Weights of a small mixture-of-experts language model, trained from scratch on English Wikipedia: width 192, a variant of Adam for the experts.
Below are experts of layer 4 (counted from 0) of a mixture-of-experts language model. Rows are named router (the router's row for the expert), up (a neuron's input weights, with its number), down (a neuron's output weights, with its number) and show model dimensions 0-95. Each number is 128 + 24 x the weight over its row's rms, rounded and kept within 0 to 255.
After each expert's rows: "gets" lists some tokens that make up at least twice as much of what it gets as of all text. This comes from a sample of Wikipedia text that the model never trained on. Tokens count by the router's weight.

# expert 230
router [113 117 153 103 125 131 112 146 135 116  80 110 135 108 144  78  94 165 101 147 169 172 116 155 106 145 127 107 104 113 143 108 121  93 130  79  93 125 105 176 125 127 121 130 112  54 150 109 148 146 125  96 103 121 124 120  75 124 105 149 120  98 166 134 134 170 141 142 175 117 126 124 123 151  79 101 146 130 127 141 152 111 144 133 145 132 130 121 141 125 116 128 111 124 134 108]
up0 [145 113 101 111 122 116 137  96 152 108  93 113 161 113 168 177 157 118 143 130 154  91 167 120 134 136 124 163 122 127 104 125 115 143 105 137 110 110  90 157 124 135 162 140 109 148  90 124 132 100 146 128  95 162 167 155 133 123 108 140 127 156 159 122 165 121 118 123 106 128 128 156 110 122 118 146 115  92 160 105 130 155  81 112 145 115 148 119  86 125 144 119  79  98 115 110]
down0 [160 131 112 147  93 107 113 118  89 124 119 130 147 138  93 137 104 137 146 129 139 114 124 149  83 148 125  75 138 109 135 139 129 131 131 165 127 103 147 150 182 165 130 176 167 107 125 121 164 148 132 130 149  90 143 154 133 152 142 157 121  98 112 132 171  77 115 112 137 154  90 173  99 159 127  71  89 142 143 143 118 181 139 160 112 121 111 119 163 139 100 119 105 163 113 123]
gets: "in", "z", "an", "o", "man", "k"

# expert 132
router [127 128 161 102 146  97 100 102  98 109  92 102 164  97 147  49  86 166 109 133 108 169  96 182 136 136 139 117 123 138 115 103 135 108 125  99 104 147 112 145 115 167 138 116 121  76 109 119 132 116 124 132  74 109 106 178  95 129 137 146  93 117 144 141 144 164 118 117 170 134 131 134  96 169 122 113 145 157 110 121 161 103 155 141 150 149 144 125 102 127 126 118  91 134 104 125]
up0 [ 78 120 117  99 153 137 128 125 118 150 155 123 153 118 134 120 114 117 138 117  89 118 123 137 125 110 135 128 109 144 122 131  90 127 113 176 130 119 144 117 136  93 136 196 183 155 178 123  94 116 154  88 111 115 141  82  95  98 142  98 102 133 137 107 136 170 125 130 132  90 143 147 115 149 100 137 113 101 153 145 137 149 172 140 146 134 103 113 139 137 114 139 114 109 163 109]
down0 [102 143 118 132 110 136 140 128 118 122 107 114 110 116  67 132  74 134 122 128 141 122  92 117  97 111 188 114  96 127 102 123  84 128 148 158 128 119 157 107 115 125 160 146 152 120 152 130 123 133 143  83  89 125 105 126  91 156  86 188 125 133 125 153 182 150 164 158 170  83 135 132  96 129 117 135 143 110 114 136  69 166 129  71 140 184 133 135  83 146 148 114 157 121 147 113]
gets: "n", "on", "en", "y", "s", "er"

# expert 212
router [140 133 121  97 124  81 106 132 130 109  94 109 162  63 109 107 109 114 152 119 145 160  80 114 126 129 142 145 111 115 131 137 154  97 120 103 113 117 132 137 113 160 146 136 122  99 110 166 122 173 122 135  94  94 144 128  85 105 101 120 131 128 134 141 174 149 122  56 169 102 136 134 165 108 106 173 116 102 115 111 138  94 136 134 139 156 125 108 151 106 135 126 106 111 143 125]
up0 [168 129 146  92 139 158 112 116 127 162 142 138 130  88  96  98 119 113 142 108 122 148 147 146  87 163 132 159 109 141 183 123 141 135  81 104  94 112  88 117 152 117 194 127 116 120 110 132 141 109 127 112  98 154 111 140 119 133 137 105 156 127 154 164 149 126  83 110 121 138 149 124 124 164 114 154 111 135  84  75 122 109 145 152  98  89 120 170 127 159 138 129 119 143 142 117]
down0 [119 123 125 133 132 133 111 127 107 144 166 170 115 123 110 108  99 170 129 133 106 148 140 148 149 140 132 128 152 164 135 124  90 129 138  89 120 145 136 157 129 156 146 164 155 119 104 170 116 167 113 168  94 126 103 179 111 155 146 144  96 136 146 123  84 112  95 145  86 128 139 112 111 156 156 132 147 151 147 159 121 140 122 134 124 121 129 130 175 126 112 102 108 124 147 125]
gets: " was", " is", " a", " (", " were", " are"

# expert 155
router [122 107 177  99 111 152 105 141 123 132 135 128 142 124 136  71 119 134 123 123 104 140  75 178 142 125 146 162  85 123 138 156  77  77 122  94 107 120 127 144  48 163 121 112 130 101 147 128 121 157 130  75  97 124 111  94 132 108 136 138  84 102 133 127 130 151 127  76 174 126 149 104 122 149 141  85 118  97 171 101 148 104 108 161 100 162  90  90 138 122 116 123 135 113 135 119]
up0 [121 138 157 109 100 128 112 167 116  89 118 122 159 153  78 128 127 131 153  83  99  93  80 126 146 144 143 130  94 118  88 147 121 125 121 153 135 136 147 134  81 156 106 142 129 148  93 119 106 145 154 115 129 130 106 154 127 139 152 139 107  63 150 116 114 124 113  90 151 125 174 100 133 169 148 116 165 138 164 114 135 147 100 122 127  97 128 112 126 122 111 104 147  90 128 109]
down0 [101 155 167 160 142  95 133 137 161 104 134 125 118 108 146  88 163 150 127 161 112 156 115 128  95 104 113 156 113 132 107 130 162 132 133 115 137 113 128  92  90 104  97  87  96 145 179 129 151 101 152 172 111 138 110 123  56 118 132 126 142 142 109 153 141 142 110 145 105 128 114 109  91 114 106 133 161 148 103 117 116  97 177  82 165 132 166 135 135 130 129 128 110  91 146 130]
gets: " L", " K", " N", " W", " H", " M"

# expert 38
router [154  99 118 115 140 156 116 108 112 109 116 119 137 109 152 126 111 158 137 161 124 159 128 155 110 171 135 133 122 114 123 125 149 112 126 132 142 124 112 121  73 167 112 139 143 128  85 139 127 126 148  89 100 139 133 153 129 112 154  83 126 105 145 136 147 141 140  54 143 107 124 101 109 137 104  96 134 106 113 135 150  88 130 144 159 163 138  77 121  92 130 117 123 114 143 133]
up0 [110  94 108 148 100 131 147 113 124 117 109 117 139 145 148 128 119 111 132 108 113 151 114 143 152 172 175 126 134 122 124 128 144 132  86 119 121 123 158 127  94 150  88 169  81 116 105 184 106 138 144  94 105 126 105 115 155 117 119 182 155 107 132 130  79 135 114  71 136 135 102 167 137  98 107 142 152 156 163 119 133  91 109 124  67  78 126 139 139 117 110 118 103 131 112 164]
down0 [ 94 163 121 113 132 111 120 155 137 113 125 100 132 133 107 133 132 165 115 105 142 132 140 113  77 146 128 142  67 167 131 146 154  84 131 104 127 145  89 139 115  96 130 111 100 133 155 167 153 136 136 122 113  84  88 138 104 164 113 138 169 127 154 151 122 101 131 145 158 128 136 104  96 121 106 104  91 113 129 119 114 138 113  94 132 100  80 112  93 158 115  98 100 160 186 129]
gets: " |", ";", " /", " —;", " =", "|---|---|---|---|"

# expert 201
router [167  88 150 119 128  82  96 129  90  91  63 151 163 121 107  81  99 163 110 102  98 133 118 168  93  93 179 120 109 101 153 103 132  56 133  96 127 138 144 143 122 158 118 156 138  98 101 105 148 155 148  72  95 150 163 121 101 141 129 122 126 142 142 120 158 172 101 120 163 117 150 116 138 132 148  99 139 105 159  80 167 139 116 112 112 140 147 115 136 141 117 126 133 105 103 125]
up0 [150 127 139 154 138 167 129 164 148  95 135 137 121  98 125  93 147  79 110 138 113 134  91 144 146 146 132 139 109 122 101  90 114 104 132 122 127 151 170 123  89 118  90 155 120 157 132 114 109 104 168  89 142 133 127 135  90 192 115 106 132  78 118 177 103 136 115  88 128 110 141 115 166 107 118 167 114 155 146 134 145 131 116 131 144 120 181  80 165  85 101 149 159  79 121 144]
down0 [120 153 112 114  88 134 124 132 108 135 114 115 146 132 130 128 170 159 154 174 105 128 115 153 107 188 113  93 124 119 132 100 109 144 121 160  98 154 188 143 156 122 154  98 112  99 169 106 118 117 135 142 168 130 171 119 103 140 160 140 169 134 120 134 174 143 120 128 138 132 101 178 101 120 127 142 131 126 128 122 137 149 167 131 157 188 122 109 102 122 156  93  93 137 122 119]
gets: "us", "ia", "is", "a", "ium", "ae"

# expert 88
router [139 124 121  77 113 117  99 129  89  81 113 135 116 106 102 104 116 146 124 145 149 173  89 157  99 115 156 143 134 103 137 119 140 101 127  90  87 159 107 176 132 131 105 128 129  39 117 139 141 138 115  94  97  99 121 135  92 100 114 120  77 120 129 134 144 186 109 133 163 109 139 126 133 130 156 112 144 117 105 117 150 123 120 129 125 158 128 126 120 114 141 177 119 150 133 130]
up0 [122 156 120 114 120 121 142 176  90 170 130 110 132 104 123 113 176 136 138  62 118  91 117 112 116 124 195 129 165 106 118  99 122 155 115 104  91 108 130 145 135 130 131 144 107 108 144 168 129 144 120 121 164 117 119  99  91 132 136 111 114 128  95 155 133 144 110 136 134  71 148 158 106 149 159 152 121 136 167 158 139 134 111 147 104 149  97 133 141 168 166 103 147 135 143 158]
down0 [133  91 145 144 149  71 122 138 143 100 153 130 135 113 182 122 156 146 143  96 185 133 142 163 111 101 114 157 163 149 147 132 113 116 113 118 149 142 157 115 136  99 104 137 120 132 148 142 159  82 131  91 146 133 127 123 113 125 132 144 140 144 132 159 106  93  75 134 142 182 110 115  84 128 110  75 139 139 131 141 121 116  88 138 144 125 133 149 134 112 175 123  93 126 146 121]
gets: "k", "en", "y", "us", "he", "le"

# expert 153
router [149 103 104 129 133 116 104 126 108  78 102 129 136 143 156 105 125 131 101 114 137 142 109 146 139 146 156 132 121 148 127 110 106  98 136 105 110 141 120 172  72 178 158 164 143 104 107 141 104  98 134  92  66 145 124 126  94 131 106 119 107 126 157 149 144 238 108  61 127 118  90 135 143 135 105 172 104 120 104 104 169 137 166  99 124 133 166 116  96 136 116 118 130 120 137 128]
up0 [ 86 119 134 123 109 138 155 142 154 154 132 135 103 155 127 103 155  85 134 152 157 133 112 112 123 104 146  90 134  94 180 136 138 126 123 134 158 143  95 115 158 166 121 146 143 137 134 111 132 107 109 102 178 114 128 117 118 152  80 129 183 123 114 110 150  81 127 128 140 119 157 109 145  84 146 162  91 129 149  87 142 143 138 112 106 131 138 134 152 105 125 179 161 172 160 129]
down0 [125  90 161  94 124 154 121  85 145 149 153 177 109 111 109 170 129 155 145 143 134  83 159 143 125 128 123  90 181 120 147 118 124  92 138 129 166 124 111 137 119 140 112 140 153  84 134 113  96 128 157 156 156 116 139  84 118 112 149  93 116  99 120 117  92 184 167 118 118 115 113 139 151 151 126 165 178 152 168 145 110 122 136 112 135 140 153 134 119 115 118 147 132 143 130 124]
gets: "0", "9", "1", "8", "2", "7"

# expert 105
router [141  87 144 109 125 103 114 132  90 101 112 114 118 153 104 124 103  97 151 126 138 167 107 145  99 154  96 120 108  90 162 151 126 140 159 133 158 135 111 109  99 142  95 132 170 111 144 117 121 100 131  77 113 140 146 142 122  92 113 134 116 141 116 110 149 168  98  92 170 127 149 102 188  99 127 119 128 109 147  81 156 145 136  82 137 126 127 106 113 137 113 170 147 127 111 125]
up0 [138 109  76 124 144 136 110 105 108 131 120 120 130 137 134 116 104 120 118 176 151 135 147 153  94 171 115 103 109 112 148 138 137  73 147 118 130  94 138 140 130  82  90 154 184  95 105 118 146 142 153  94 132  99 131  97  83 148 150 128 163 109 130  89 146 150 145 129 157 105 158 130 145 104 127 110 100  90 154 103 140 114 148 130 107 140 151 113 125  90 113 151 141 138 135  86]
down0 [ 98 116  96 122 143 103 127 151 147 167 143  98 134 110 126 132 152 146  99 115 186 140 160 156  85 131 123  95 135 140 132 138 113 121 117 120 169 108 169 123 147 137  88 130  98 134 116 149 161 142 164 128 118 137 167 106 133 109 141 151 155 162 160 145 119 140 138  95 115 131 117 108 132 121 116 110 112 148 163 144 132 138  77 154 148 118 121  96 138 147 150 144 151 170 140 123]
gets: "A", "I", " A", " I", "one", "O"

# expert 249
router [111 121 122  95 126 124 101 163 101 116 136 112 122 143  90  88 140 113 139 114 110 143 122 149 125 110 103 132 136  87 167 159 142  98 155 125 139 105 130 150 101 172 101 123 110  96 144 111 114  96 134  73 113 101 137  95 136 134 132 139 127 125 173 121 142 158 124  79 189 125 136 148 127 147 166 140 116  84 133 106 152 120 141 131  96 143  89  98 150 146 123 109 134 109  85 128]
up0 [140 132 119 135 150 115 126 126 114 137 114 135 128  99 108 111  98 155 108  99  87 143 130 162 130 152 140 150 165 129 141 111 175 102 111  89 148 128 143 130 112 119 153 125 118 137  87 120 179 148 168 128  82 137 143 179 133 124  92 118 135 145 163 150 110 149 117 130 132 147 106 170  91  87 127 107 139 110 101 173 128 118 129 181 134 163 120 122 152 159  88 107 135 114  81 134]
down0 [149 125 130 155 147 126 111 121 159 144 145 158 179 101 138 138  89  99  80 125 148 122 115 123 129 159 149  94 129 134 168 124 100 166 103 136 172 137  90 105 108 112 182  95 121 127  71 158  94 123 133 109 122 131 139 151 165 133 119 130 124 157 114 156 168 136 121 131 179 102 110 177 113 105 112 173 100 158 107  96 140 150 145 144 112  80 143 164  76 132 122 147 130 155 169 149]
gets: " F", " S", " T", " D", " A", " L"

# expert 113
router [117 114 147 108  95 130 110 163 104 111 129 105 142 146  77  95 143 143 131 122 117 151 112 151 107 118  88 113 118  97 173 145 122  77 148 150 110 119 147 165  89 166  90 117 133  92 146 111 129 130 130  84 123  98 132 125 114 177 134 151 131  87 163 142 133 152 131  79 195 150 124 134 138 156 163 112  81  99 139 116 155 111 162 142 107 127 101  97 151 133 139 120 153  99 103 127]
up0 [ 96  95 143 146 111 103 152 191 130 127 122 111 155 154  95 118 111 117  95 147 201 165 149 109  99 125 122 114 135 117 152 160 109  96 130 137 140 154 154 113 180 142 136 146 140 114  99 116 147 144 192  99 108 143 119 142 153 158 127 125 172 152 140 130  98 136  96 112 129 117 142 148 114 101 181 133 117 124 115 156 134 141 147 112 138 131 148 117 110 125 114 109  88 123  88 116]
down0 [ 95 101 154 139 112 137 125 123 145 123 131 116 121 112 117 113 123 153  70 120 124 125 170  99 125 108 136 110 124 133 150 157 139 103 171 144  93 105 125 140 184 149 143 133 128 165 176 149 121 145 136 141 132 182 131 157 161 156 122 169 147 163 159 156 132  61 114 103  78 113 160 119 147 116 110 134 126 106 142 122 127 112 154  82 135 123 163  88 134 161 141 106 153 125  71 117]
gets: " B", " H", " S", " P", " M", " L"

# expert 206
router [154 130 125  86  98 144  95 127 128  99 105 118 145  97 143 101 115 166 101 141 146 152 118 171 114 143 121 107 135 106 125 153 124  75 130  99 113 129  96 188 121 110 135 148 170  64 116 142 146 114 143  87  76 118 120  97  93  94 103 145 133 114 140 117 145 174  98 133 170 131 141 127 124 115 130 118 147  65 129 162 166 164 121  94 144 150 142 107 114 109 142 156 122 132 119 127]
up0 [ 75 151 121 109 101 114 133 124 126 146 138 101 160 147  89 121 123  67 133  88 143 112 141 140 158 101 123 136 144  85 132 145 146 115 135 141 167 117 121 142 124 103 113 183  91 150 139 123 159 120 172 138 139  82 167 117 139  71 119  86  95 130 129 150 119 136 100 135 123 128 146 123 134 164 137 137 118 108 117 149 154 173 120 123 158 124 159 125 106 120 152 116 155 125 123 141]
down0 [151  84  97 132 119 122 131  68 124 109 186 125  97  94 168 135 128 115 133 118 177 112 143 178 139 119  97 149 126 141 139 128  81 118 117 123 108  78 168 160 123 134 106 120 133 146 166 144 197 129 138  64 144 139  97  94 117 154 135 125 149 120 100  62 147  96 156 155 141 120 119 101 109 104 117 107 123 154 176 115 118 139 121 146 136 100 106 152 109 132 175 127 140 151 135 126]
gets: "ak", "h", "ach", "ad", "ah", "id"

# expert 214
router [174  85 142 118  96 121 114 135  95 102 111 114 180 127 119  95 127 150 139 101  90 136 123 137  93 109 198 105 128  55 102 102 116  80 137 130 141 115 154 155  87 157 119 135 120 114 109 124 142 160 109  77  97 161 172 129 127 154 148 128  97 147 129 124 149 167  92 120 159 114 134 107 114 127 137 114 117 113 175  93 169 140 110 140  99 135 167  94 135 140 135 135 105 110  91 125]
up0 [118 161 116 110 105 111  83 137 126 155  92 144 129 146 112  83 106 141 140 151 131 137 116 132 126 140 103 142  85 100 113 100 148 104 101 134 124 119 190 115  99 170 114 128 131 115  78 143 140 108 118 131 134 126 154 132 151 160 128 124 116 140 163 131 143 132 117 126 149 129 115 131 120 170  82 112 146 131 143 174 165 140 101 125 100 159 150 129 105 152 139 140 104 140 115 127]
down0 [ 88 140 114 130 140  96 146 116 161 129 137 114 116 106 157 142 108 133 139 160 139 106 123 122 175 118 118  97 160 111 148 155  88 118 104 107 135 124 115 128 111  81 101  96 183 150 149 137 114 153  92 106 146 138 134 159 152 156  67 120 102 164 111 140 147 127 128 131 154 125 131 133 175 150 123 156 127 123 113 145 144 107  77  89  80 146 193 151 131 129 116 143 177 121 127 121]
gets: ":", "-", "us", "ia", " species", "|"

# expert 196
router [146 134 119 114 121 120 108 182 139  89 100 123 144 112  95 109 116 142 109 127 119 123 108 151 114 158 182 151 120 147 124 128 100 141 128 144 121 117 152  82 113 155 148 122 155  51 125 126 139 123 119  97  84 112 151 102 134  98 114 150 133 128 149 138 144 161 101  85 172  75 154 102 143  95 110 154  92 111 142 108 135 106 145 164 110 102 117 124 116 122 133 119 144 131 124 124]
up0 [102  91 129 122 123 108 113 114  89  97  96  94 180 139 161 110  61 128 163 110 127 133  84 162 173 132 153  87 127 125 139 122 117 129 156 108 134 144 148 135  93 110 148 139 141 122  98 147  96 123 175 146 126 116 140 136 127 121 133 113 139 108 111 159 109 147 111 125 150 137  96 164 132 147 108 129 134 132  64 193 159  74 128 125  88 139 108 129 150 175 144 140 147 103 104 132]
down0 [109 145 130 151 185 117 130 100 131 136 137 141 118  95 127 106 164 135 111 181 109 151 127 100 153 130 140 134 128  73 156 155 134 126  78 108 118 131 133 122 118 122  85 124  74 136 115 168 152 153 123  93 101 100  99 152 159 128 120 143 148 141 149  69 131 126 122 124 167 100 125 154 100 165 184 154 120 115  85 117 133 108 143 104 145 142 147 142 133 128 146  91  94 154  77 115]
gets: " it", " he", " is", " It", " them", " him"

# expert 95
router [118 104 163 130 101 159 103 131 124 106  99  60 145 149 145 124 131 168 132 104  98 180 130 157  82 109 121 122 125 109 158 123 111 133 158 143 101 111 104 126  86 158 155 131 141  90 167  99 102 137 143 125 111 137 132 117 105 132 113 146 110 118 163 132 157 151 122  92 147 121 136 153 127 166 138 138 140 100 149 110 150 151 140 151 103 139 156 142  98 115 164 114 148 104 159 134]
up0 [115  79 158  92  92 120 136 138  97 104 128 127 147  77 161 124 141 136  97 165 140 161 132 137 124 109  83 149 136 157 140 171 174 139 114 137 121 151 120 135 130 155 135 126 146 126  85  75 123 144 118  91 158 112 120 111 109 159 137 122 138  77 131 130 150 113 142  96 123 149 103 148 152 114 136  84 102 113 128 171 139 127 114 122 126 151  95 116 156 113 135 134  96  76 168 140]
down0 [135 116 153  97 131 141 132 122 143 150  95  83 143 123 108 136 149 117 118  92 152 149 142 132 141 121 153 135 122  97 118 117  82 131 145 141 125 129 137  91 162 111 106 164 115 168 134 151  94 130 161  98 101 130 120 123  94  86 118 136  85 153 127 157 121  95 104 134 127 150 152 148 112 108 122 120 152 120 116 106 120 116 107 156 141 115 147 123 162 136 110 158 156 146  89 129]
gets: " with", "ing", " by", "side", " including", " while"

# expert 130
router [134 139 112 123 103 129 107 126 131 136  51 109 140  86 117 129 133 147 103 148 121 132  71 162 110 126 151 156 122 127 115 145  83 100 103 111 141  89 155 128 111 126 113 107 138  97 137 154  86 150 126  93  88  99 171 118 103 119  97 137 125 106 164 141 146 161 106  81 176  96 148 122 135  95 123 166  98 106 139  92 149 141 126 119 111 104 141 106  85  79 139 133 132 148 120 137]
up0 [124 114 126  63 109 138 125 147 136 142 129 117 111 125 116 146 118  95 160 135  87 134 103 106  96 135  95 160 138 114 132 115 179 151 128 108 126  93 110 101 147 119 147 110 130 168 126  95 137 148 113  90 131  87 114 135  86 101 127  88 120 128 141  91 104 147 104 119 124  92 153 167 121 187 100 162 132 126 143 149 123 157  72 163 146 146 112 118 140 139 135 110 132 140 171 141]
down0 [103 126 137 180  99  93 129 143 118 147  72 122 121 140 142 139 134 137 143 129 125 132 139  97 164 119 133 121 103 149 111 169 147  89  87 105 154  96 146 104 146 128 146 149 136  79 125 140 137 106 111 109 107 129 131  89 140 146 151 130 156 115 138 134 133  89 116 122 152  88 173 121 130  97 126 103 122 100 132 128 118 122 153 114 135 111 120 153 163 134 159 117 120 118 134 117]
gets: " he", " He", " his", " it", " who", "."

# expert 57
router [142 117 112 113 111 120 105 136 100  82  99 123 129 119 155  75 108 146  85 105 107 163 116 157 139 165 176 143 113 124 130 118 116 107 119 122  85 139 164 155  50 185 121 165 130  97 150 125 105 124 156 118  66 156 129 126 111 152  96 157 122 150 151 160 157 193 122  80 140 135 100 148 154 113 116 135 111 124 110 101 178 128 144 119  94 129 156 126 108 154 121 128 113 129 116 137]
up0 [110 150 133 143 148 139 114 115 123 157 150 123 151 131 134 171 143  85 150 118 144 121 110 126 128  96 111 133 111 120 121 156 135 130 165 115 131  94 175 109 131 141 123 110 128 150  81 126 134 105  68 108 173  96 133 112 117 173 157 120 147 118 141 123 131 115 105  96 120 120 152 156 128 118 149 133 117 129 134 127 131 131 136 115 168 130 145 106 141  81 138 134 149  64 150 109]
down0 [149 114 105 134 138 105 138 100 128 165 116 154 130  96 123 172 111 117 114 123 121  95 117 130 112  97 114 133 135 111 143 185 152 127 162  90 125 129 141 146 106 107 157  99 113 126  77 118 118 153 100 113 144 112 129 115 131 146 178 136 156 139 121  76  94  97 129 155 116 145 106  98 107 127 159 144 111 100 115 155 160 158 133 103 141 186  68 159  88 106 135 176 168 140 144 117]
gets: "0", "1", "2", "7", "5", "8"

# expert 27
router [133 117 118 114 117 121 109 119 110 129 108 139 132 135 150 123 120 130 125 135 146 168 102 174 132 162 149 146 101 122 142 112 117 110 124 111 112 115 133 150  66 177 142 149 142  99  96 135 143 119 124  94 120 137  99 140 112 143 129 125 144 142 138 108 175 204 109  61 134 102 117 145 145 138 128 165  79 116 125 106 164 142 131 120 125 121 139 117  95 119 110 145 129 138 153 123]
up0 [135  83 148 122 138 134 104 150 159 178 134 120 105 100 140  97 119 131 130 100 115 127 145 167  79 119 111 160 108 101 143 137 148 136 152 113 146 154 116 108  93  98 125 108 102 126 145 122 133 138 116 102  88 133 113 153 141 132  78 144 109 135 115 112 129 119 126 146 120  85 153 132 134 172 150 155  94 175 102  85 140 150 160 139 126 150  81  92 127 116 106 117 117 106 137 121]
down0 [105 152 116 154 112 108 130 130 126 108 114 135 109 136 130 138 140 175  68 102  88 113 118 109 130 141 127 155 129 144 156 141 119 114 107  77 170 185 145  86 122 135 162  51 169 121 122 138 134 161 121 137 120 129 144 102  87 124 125 163  94 140 147 143 145 126 104 137 130 120 146 182 145 113 157 123 201 129 122 143 124 118 129 138 155 151 155 160 109 100 140 112  98 111 132 122]
gets: "0", "3", "5", "4", "7", "6"

# expert 165
router [188 132 111 111  90 135 112 107 162  85 136 127 129 131 117 113 143 142 152 171  93 119  80 173 119 163 143 107  95 126 152  90 146  63 138 125 114 125 125 125  99 145 130 119 146  92 100 159 162 122 138 109  79 118 123 126  73 118 133 134 136 102 110 152 140 155 131  76 179 164 145  99 154 104 101 119 140  97 113 143 138  98 134 132 150 129 110 103 150 102 113 126 123  73 125 124]
up0 [124 157 156  99 126 157 124 110 164 126 105 100 159 111 170 100  91 170 108 112  92 138 118 158 159  94 119 107 121 171 143 160 129 140 155 117 110  90 103 173 130 140 156 132 150  96 118 103 129 116 113 154 116 141 106 168 152 108 181 104 106 105  97 182 127 140 163 104 125 138  94 144 176  93 101 133 126  95 111 131 133 114 164 150 162 137 117 111 113 163 134 120 101 100 115 146]
down0 [158 116 122 154 136 146 124 122 115 104 139 129 118 122 137 110 153 166 116 118 119 128 143 140 153 115 152 116  90 146 124 130 117 162 133 154 143 131 121 136 113 129  69  92 130  84 159 129 141 129 169 119 134 112 123 115 190 158 154 153 159 136 141 116 134  88 128 133  93 120 133 117 115  75 145  50 161 119 119 102 117  88 150 161 150 158 138 112 155 142 120 139 113 105 113 117]
gets: "é", "ah", "ang", "oy", "ey", "ack"

# expert 207
router [118 143 128  98 142 143 125 133  83 113  83 133 134 119 129  79 156 113 144 136 151 130  74 146 152 147 152 115 104 133 131 119 102  86 134 128  96  76 148 112  76 162 118 145 119 140 148 125 119 111 134  73  98 146 128 155 117 164 137 157 155  91 151 128 172 153 102  88 155  60 127 120  95 172 125  94  85 130 117 136 161 110 156 128  95 111 108  82 125 144 141 133  96 118 112 133]
up0 [114 155 173  94  93 115 135 131 115 117 142  93 108 134 100 140 142 136 151 164 138  91  92 102 142  91 112 112 145 107 102 149 166 101 141 168 109 124 103 109 141 101 141 155  97 101 119 190 117 126 121 143 128  76  97 152 119 116  82 145 134 111 136 104 120 137 108 135 156 111 154 130 155 149 115 179 110 147  94  97 133 163 115 128 137 100 118 142 134 103 162  80 156 126 121 100]
down0 [111 146 113 167 144 131 126  89 119 143 148 147 143 111 135 170 114 102 152 131 117 115 115 108 132 112  91 115 121 112 113 132 140 133 126 136 173 120 133 138 133 121 110 111 133 103 162 140 130 156 129 178 135 110 153 135 119 181 129 102 138 127 143 118 151 120  77 135 128 139 175  95 137 129 130 148 143 146  82  64 166 137 137 129 116 101 108 118 117 161  97 158 123 117 134 138]
gets: "N", " May", " June", " January", " March", " October"

# expert 133
router [173 128 156 144 138 117 105 151  78 100  86 150 140 123 172  83 133 186 123 121 126 120 145 175 131 110 112 132 153  77 130 135 110  88 138 122 105 148 122 178 112 104 110 118 117 100 128 126 150 146 171  82  96 112 132  96 108 100 137 139  94  68 131 149 115 162 113 129 172 131 110 135 154 120 128 108 119 100 114 159 155  99 156 143  96 164 139 137 109 132 132 127  92 104 116 122]
up0 [193 140 167 120 147  97 109 163  93  85 139 118 141 146  99 163 145 161 151 113 105 120 162 141 123  85 144 137 120 140 145 132 120 140 141 160 132 169 155 105 151 124 100 132  93 149 145 148 177 156 171  89 116  92 138 138 134 161 147 121 105 133 108 171 113 117 139 106 127 125 110 162 130  84 134 131 118  98 112 134 144 120 143 136  84 144 142 137 152 150 101 116  97 114  71 116]
down0 [182 182 155 183 111 105 119 176 112 118 116 162 122 125 167 129 158 169 110 103 129 112 154  84 122 116 140 150 137  95 148 109 149 146 132 158 128 121 130 158 147 129 137 151 109 126 142 108 144 120 128  93 115 161 113 112 146 134 140 121 152 117  97 123 100 125 151 144 131 142 131 105 175 159 114 142 101  84 172 110 115 108  81 168  91  85 159 161 105 101 137 135 123 101 160 129]
gets: "i", "h", "ar", "an", "a", "ak"

# expert 205
router [109 108 164  99 127 127 122 162 153 144  82 103 120 105 104  79 119 122 141 126 132 173 127 153 122 148 156 142 132 106 134  81  74 111 118  93 116 121 109 121  71 165 144 126  97  97 102 110 150 154 187 150 104 111 132 109 136 100 140 144  98 151 150 170 154 150  93  82 158 141  95 126 101 147 151 124 124  97  95 147 150 104 121 147 108 124 127  66 117 167 122 150 140  73 118 136]
up0 [144  78 146  86  99 118 115 174 142 137 112  99  98 135  79 146 139 129 139 135 126 150 125 151 109 119 155 143 152 112 140 137 112 176  98 134  59 105 108 113  93 130 135 108 121  66 129 120 138 115 170 124 120 146 153 117 137 154 116 116  67 116 171 135 150 120  69 118 135 136 112  92 126 141 146 144 144 145 116 130 135 123 126 111 134 123 118 149  96 155 152  89 133 129 120 110]
down0 [158 108 111 141 152 151 136 111 118 152 107 130 108 119 145 155 101 156 108 140  99 149 128 116 191 131  72 182 122 157 137 111 115 118  77 128 139 107 156 167  91 154  81 139 135 112 110 123 113 145  98  88 124 117 121 171 107 106 141  93 134 125 103 104  93 117 161 127 155  78 145 118  91 116 148 107 123 134 116 135 123 110  93 114 138 106 128 154 115 160 114 126 154  79 143 111]
gets: "ers", "s", "ors", "ions", "ations", "ings"